config.toml
hidden_size = 512
d_shared_expert = 384
balance_loss = 0.00235
router_bias = true
init_std_router = 0.0142
vocab_size = 32768
norm_eps = 1e-06
rope_fraction = 1.0
attn_scale = 0.0884
parallel_block = false
init = "normal"
init_out_by_depth = true
decay_shape = "linear"
batch_tokens = 131072
max_seq_len = 512
Below are experts of layer 10 (counted from 0) of a mixture-of-experts language model. Rows are named down (a neuron's output weights, with its number) and show model dimensions 0-127. Each number is 128 + 24 x the weight over its row's rms, rounded and kept within 0 to 255. Numbers have three digits each.
Before each expert's rows: "comes before" lists some tokens at least twice as common just after its tokens as in all text. This comes from a sample of Wikipedia text that the model never trained on. Tokens count by the router's weight.

# expert 27
comes before: "201", "200", "202", "199", "1", "198"
down0:131080105142122133122102118132137078137123131094152128147157139154103115166103163090146175145098132167087128139149147146124182129153136150126137113158105088127123099139112109139134122103099171129134117151163162117163070089140151154169128142142145179121125133145119145125150137109100169124159134127152160064161161145114110132166125096151137119155128129112113130116099147154113139167159
down1:127157154119142174109103149163113130089155128120133095130115092073136139096149111091121109116107141129148115158105115159165106171142145149143125132112127107094130148060136116121133155125126104136129126150130108135146104130140121142134136119116129124076141110141136156122133149113143122102100120124099122096104131165141124123180139146121089137124123164169115151130168142146127119107104
down2:115096123108160145138090077145167132153139143138132084131125083071209129103144158102097165134106141121166133119115102128118112123075122107094147141142137127087146117132162160127080105127127086143122140107116094145128149133176094147116124143075136171153119154125118136157110118130106116104102111163138186116080100138138144129211139127135131153147130089120141118124146136132147109132147
down3:147110135111134147133151147139112134121115135148121141154168114117170077174123088108077131143148170100102160186112144128079156148117117139185075074138141158164157167146142125105145129184108131146137115181123129180139087159110137147077138093125135106083096145075106110158112092099106125124152146093150125115116133120155148161185130140117150144087143090085134137133115131118098124132149
down4:130126108104128136170087150122088113159129159134136125120116151168102127127106156113153087151112143111118121102130122128112103100122127131133085100116127079112133158144131113101105089129098144155109162134124169069122136098131112105140118146097130100160130138126137135135110130123136141120131132105136107128131157143155120128100115114143137132097131155106143111083125143165099122128139
down5:100167119106080145084122103129154137118123126104110095121127123109126121126136137154120125070123115193129120102153157187115136111190139135111151160153140134148127130095104157120171134126116095158143132116133167144104144128120170098139158113158093086155142117126128142149114144120130102147120145125099134134163094160157136171104102106123121084153114117129120128118123151187153128099182
down6:168084147126123121103096112155137167116124142191129155108171189096111121083143116182138115093109149137126138085100110124118072130126098143118119153138128102190109187142126101117151138100159143129127110140141129133111162117124115100125121098184109114119092077153126135114092108126125106125139167156151168176139084149131161118131127088137102120145141116121114125161109133126145095104113
down7:154077163123140135150071149128127124110148139105121112106095169109098132128084130095080192124126126161155181136129109116145122165130137163117122137105118146136118164125155141150126156127100127112146115135103143168115132132150111119138142119151087128129135161121131118082108141110149083119124099134122121152106139176101127128138095163116131094160171130159113158156135090165121138111117
down8:133113128138084087154119105127144112125144172122109121098142085124178103152140168150144115139151142138123131101166132122111106130065123137126129133106147152180146116163158100161188124111088127144090126136147122131108098147137162090139091104095151160103148103092117109106099160150125103103131136111127102151123125120114131105123137109122136099144161112113126158120120127168104098116154
down9:112132130126098116172092131128073043091105155119125138135148154125094118099111171130160155128129131107134122099137178154152114140138125128128123147147141108081140128115120124151064149106181145147101168122160100131154111119157130151080113125179168136112106102118143134064149115094109141100156077096151133122157098117134122179152130160094121088138135162104164119160138109085128127182127
down10:164119139165159115129120100156115137130156108139121112146152126132103141144123119162122110126122136121054160167145154103138154157098138143140140156154088183115140122117110154107147135120140143139126060107133161131141151090162084139091125145120165114125141114112125148142142124100166121154177144141110103148129112151105137144164114161171157107181129107163126148103145153137139136135145
down11:132129120111157142119130129150134099150122174104172148156140112131087118086121112128142142093102122099121096132091105086113160130114108130128112138131118156139134173121119112133143088173125095128115136111129139119134123118123142110148132137109147112121114155133145115121114097115127083091142121099137131155145132129153161174113133110117106108106130111133115093162082135124085157111125
down12:122146111117122123167126117150117082101162146138145135154167117128175132114137100146180122109161104163071153134126135096097114172087158112108139155119171136147155125109137114112144137123088091123140140092178150153113109176129164103152143126106090128136135116123164085132113150155116116121149099158126107149123113131122117143135094106076131146161103130116170135110119161156149148144147
down13:109099127106151134127119119135124085103108134161124120106146133129128106104148145124124172161124134132109144146186119103118141155147121110127130112150123102129140161126125137116125127107065120148123138120145098127149132141124145100123073206115112116123136112151111131113110143135135141131087112125122100151126087124176098145161136132159126090132119095139118147113122159120138107137108
down14:129149175130162092190159141143101145163162116136085096109087146124131101118136081164123116120101146141110138130145128120115174110140148134136131106122183132116139115131133104115184145149145144141160133109140116170088139129118138113127153127138115145162136091125130164145131146115113099168134126138118132107095159112146141095114099152160106142090118105096147126106150125106077144133150
down15:166152145106100099130127124142120155152140111141122121147144117131100129164087110096143138113102141148106113137125114115106109121111125124120129138120116094149086083098149158155213132143135128114165141118109182112104138085153142164131136122106126166131111128108199115144152062131143146125151116151119101152149123115134153087119111156081153128070139114130122143099146132118069112139128
down16:109048130133186118133148143106097131126147131160146101141123129168083164132184150137121137132145093149151103131092150119150118118117093186156142097145097072100106122135117095106135132078117102091140118121097147159107153165127125139140137150116145138139148130141088128137123061144112184099103107097135108102081110165118090166124081111125133138093150161102107155170124105111112140131086
down17:119135131129166134155155103132096103082161132112130146133141136177155174126117112115142130188123097155091092136093167105133079118137100148152128129080155126098124126119103072121155098160165161124132137116119161127142138092121109129123150130153138178121122121124120147136139089160131109130112128144144161113098142110154147099124170141119135134109124142110139125147135184122106161124145
down18:112105157124148148125142156114134104074113142126155154099146141140106116104138112149104134149175103090129129173163125128121107147116140120116172131152154116122094143087154192140055124085101150164121123137098088114123136148112125097097117143105117111138125148147183133105135098117093125115126159094156128082125113124110171146147141148144108124123112103193052147092133167132158117155152
down19:107134148113112148148129115080145087145110046093123132110122143153129155123098139082154138127120138124124066115155157120144139107156101094092114112158111158148145095062127143141067133126116176111130165157166158157148144065113148140131145127122112132119157137127143129126142153132123161120112067120146140154107162080144082172162095123146060108130100089126118125134149141139134117155124
down20:084106126145112125186146147138116133154143156148137150093163103136124105092135117130120117100151150169132115181127110168185143178118099107153122131126086162139101119147127153129112122150094122163102124104099154191175141131114120104137150092159141140144137087103139114127103130138166098128159123131117137152118140146145129136160096138118111160105137145101120159110088102107156084110120
down21:118146157132119143150121125135128112145109153148075103122121129158126099147164149127122115093110132128103118149158161122092114098133120130122118117095108106152145131129167153106172154110116161166144109083119152166101116121151108108165126132113113113119116165128116081154156128151120104162136090108162130141136125091124107144150112157141147123118167137101104157107150124104098155169136
down22:131103126099085141129114140141172122131155133104113138090099071117125157149125136128112150131109151155139140113140157132138165125133131118080099179085103121143155152146120122145146137151110098140129141140126142133074127143129083132121172167135174170116172135122145170130121104106165139145134100105127125134155128130164135139114116134133078177103120115099117152079098134169108132128158
down23:171107117126149114129167133080114188122117124106114121139089154096097130167101143129146140158104120091124138151155126108144149167148061158139165134121110124163136111157163132148113072102146135119112159139131136148145091183102111113130134134146145107133129129127109137161157117112144143144180152136122095149150124131154121129124125105124148116143129152119114143121123153109149114114141
down24:134139138113130144137163116127125079148117095174125136131146124131160132121135134117140127143128109114125165127101114113130101137150110160139125124099137152146139124153149138125121123100081132112121111127120107162059133106138178138133188148109122115157090112155148095132150142170158121116116149139088114109128172071085138153137105117151126157144141130130122115102158162115143139103114
down25:091114149128112145156170145117137172167118145150106120142115154149089133138128160136119137113098117123125155128124168129100169138120124117106160117111111124114120096152103118139152170119059142111074130188130138176118106143108100149155139153107158118146136142090127113098096123075158099110145117108111116131153133107110128131184161109117151114102119138125124104120131181118114148120161
down26:114078092103149178158120122099099142120136138123135169135148117151092131096115136145121107124110160131129115108150178145161088101125114111157103156124099133145142140134156157109157133171093095134112190110112126125162124080202102146086105126115155118156144114088071125154094128156131119129140133138095113132087116123134164123135099122122146090149115112150162153095118141156168175048133
down27:069127179166123102121155099148144132128156153147137121140125157109128142123101136150140155164115162123105137114119153152156129155113101144110088149137102126148117134130150113137144150117132091113135167129117146088097146150144148132118156093119108124142126117127121145170135148096121120136139140100109156114120111114153132130107091135123120152092118097109120152167122135124119132100136
down28:109097171076107119128113100104100113123111127119139121140157104082105154154102119153113117102152145138100103143125114095134152178141124098118164108099124085143102185158166141163069123127157092116113129097110158138083163144143098131105146161153157115158090180086133124147128124092118152144122142099114141116112106121128151110149118099164122105148127113133136131099151154147147140142162
down29:133097110106129142118126142123121073125135131132123121126126155166134128126139135138114136083109106151134099099165153092147111122107151109156149079088155157083122164108142091121125127132150159117121154125131163145112119107126188116113092120123119109098125148130132089102109090071160157119083188154113126133134131144129126151114156157130107117091109109134115135135124116115135140111134
down30:142144085087115113118141146139132113098121170137124139095143146144118133139117118146122137121110098066139123128121171118115122085121080147100072136137121090120073120098145095093098138152143127140137149153144136139157144142170131167133120113072087135155133171116127144124153124139105106122146131158126136154163130108141138164147120157093116143132121127132118113160122127105092130151136
down31:106124112131148109149098109137127082098126137127131140167135133171141127110131121107133159143130109129137111147127133150126162134117122110113115094159149153127120126150116111093132139123146088141131107077114178154111127131113097116134090131132132120130148132126144107127160133133114129119109122141147133149089137070116116101129162120118161100126137151107169124136100147132118090130133
down32:130086154112141111155125119151139131110118160160147131127120149159162168122116142097058147137112104157102143091083130133156109136187165149134139117115131166117103103140090118118136147110103125143131173137172118109149157102115144144135134150121130108091173141134147126131148163124131145126087134125131112122107115146150136122115126135149134167134144126115139133131125099123114089121160
down33:132109118106162136118129159095130096182135160146130122113180139092132135114144167135131112084127076135188114122150149072099114116145142161116114096119153118131108120143099100121180113138114134095104134114121126132117130113138129126157146121138092120132078119110165134109075092107138104109136101108110122102085138156111157124108141113111096114120133148096134169106163138146175121158137
down34:180127131107122114124103151143097120183144113078133126122126155106109120119098102150131124105139119098151125128128113090139135140152115124126136098083107150133086179123084106154188146094117123096116127116078083100114096131159102151133116110099095111131191138102174098128135095144191081159125068114154144121139142164129133129125170122106116125099151109115146076171133148132112138134090
down35:145135114132130103104127112130155087112087116150141118133124112117184157131150132172153113098149130143175124107136153137145142155149110148161111120146122112104112102133110154136146142103176131100106125132119112120109131190119128150115153151122084156124127152151126081098130158147104125112119144134108118114119132099096143121071122126114086151144163153104160070142136125151150056131106
down36:120160099103109119108106120118107145145129127116113077164137106139142121114149111100152109134116159112140126138114114114106128170095142092107160134125171127115130169121179159124139093123119087112085117136149121104139124157085095153044115177156113151139145125125173140148131123109115136153149138152114144091116126141125118153105136111087132144118110106125080132105129087096154106092141
down37:122112121128150117127139138100113144102118145136143168135145140118133071151133112144137123140161164170139126110109142122131178145128153126100163170159158108122122159160139160120138095180094128100131125132123124125136134116184123132147172176141103149099111136101164096113109132143112112137120072101111154146136122100120165129118125163105172079156153129100124085153129139091162148135155
down38:125138164160146117099110085089153119120119107140109094101114153122115136157106107096141142133156169138112112143138145081152132149107144129139130116088116152149126142124143108122176150112101118111135062101147168125121114105122108120141136114118145134117149148119057131102140111142113101118119101140124175135113138154138148178185132095153094096126176165145051152143135132135151118131106
down39:138149106151127181116136113112134139135170117175122148121096105129131113126135129114138150117142119160122145129107141153145148142158136132120128104124135107136098159105111073079122089134133107151124115127117149137138146118142123142135116128136132129146123129171120100142173093135135109148115151165081126102165128130131163128148127099121110119102165128158162127126107125159126141109088
down40:122146159096113122105142130152137137137207151067149149105122137149101134113118138114161173112132108108100118081158089098151167130137137121121140096177109124122129127148122128137115125117134162122118133143118116152134087095097126163137125110066094087161129134100122111089149126155130131139127126119126146140174181103116168104111139137103131124118095136142157097157111126135119119138113
down41:139135110173127172101092128146158098090143145144150134112135122124153132136110115130107142133122142114061116183153155136099137102139100124110138127129145133120145115122133074136193121149104149086142151161135068167129080118121113135178126169130109156119138167121117116108129126146127065124153110126128117139139095110151186117156135085128124117134133162137129139158083122123127145190121
down42:071143105093163135154140113139110102124137093125138143119095115159111097118169145120093114138150136146134106126129094137135103131081154163120138123104149150120099138060086139106137081090111133169136147153156124100155105132160107115169104083123139167121102141125133174101172130110126107077143174146078152134120129102126131103111169096105130119116146147150161153112142118135189129095177
down43:165158108127097122102105155135128125132114097094116141124124115139156119113127140110157098123105142129119111108126122133144143107135125127152127106118095168131112084139114165188182149138135113141128118101148146110114095107131144104124109132136099130098124108129149124136112159097110127119130133151092165120143131087150145128156119097157147131108060120150145140130143152135096150126123
down44:143124150152102162127101169115111165160104113111132142104145117104113158146122086081160126107082137143126152136109103101158109116142172133159131185137095147086130145146120103160141134149121141161144146065153156125092117128139121139089129112153131179117090108176113141142112178160147098142135115073132113152115092122166161145117106128106157120139108154115119149117112156148158101085124
down45:141150114123173127121114113117116156127103119117124151082129117143128097157122147131128092117158109163121130159128155102142096067086114140126156170145098125145101147164101102111149118156116138133139097128147128156136170107172168145124135095124130123129115116167139180128126150128091074113121173139126165119133134134113161107131124138150138143162193146161120155143123132133129134133097
down46:098121113096091147125104154113170120073108143144122099154122113106122169103142132116140135135134128129118078092129149152166106135123171110105152141145131125133131118149132123110110116134134123164115148124111141104114133125118131138113123141120103135114158110083158129072133152094134160099085102127096144101124121117134160102150103126138138111092131125101092113150090124114108133113164
down47:132100128090133125119129181127090163100141131103114133160113122115113139108143155124123126095100094129111132158076125129112149085156135166122134158136181160164118136116129084102104115146135159116106125167101125127088136137143145109153128121149165091156155128121171139106165167093118089156169108153137096175168123129133124144101135155102095122119108089151129115153138150143100133107149
down48:130144127144127138071140144103170089162169114103109104155127125137145111154144117152102150123107078089160134130145155120091170091119095146155159159107091155058175122105147152142125170087157136133134154107134199152119145152133156124114116154080106149184111162145135133096132116161119089149102120158096120094125151091138134126154160147105151133150159128122131127118160133094120117181117
down49:128127136109123124116117145130086143128121092118163094114107096091155115162136159153107123146161156121126148096094141132108086114141125145146119165166152131188109208105146145103172151150102159126135111151109146098138096202142131141120154112104111149149118109144137130183155147125094100121128095116126138122146090099131121141118152113131114076129129119167139136148131159191133116086122
down50:124134132100146147109105108120155123119139127111110101144125106075134113129108122148119150106120167107137085134143097126138112118164111158125091124148097133111142109161140175136133123157111163146090129143113117110149162133132104118107139193108146123117145145163152126114131108161103118139102118147094108123112135134142128116115163172161154130090138086094128099131157120170112132097135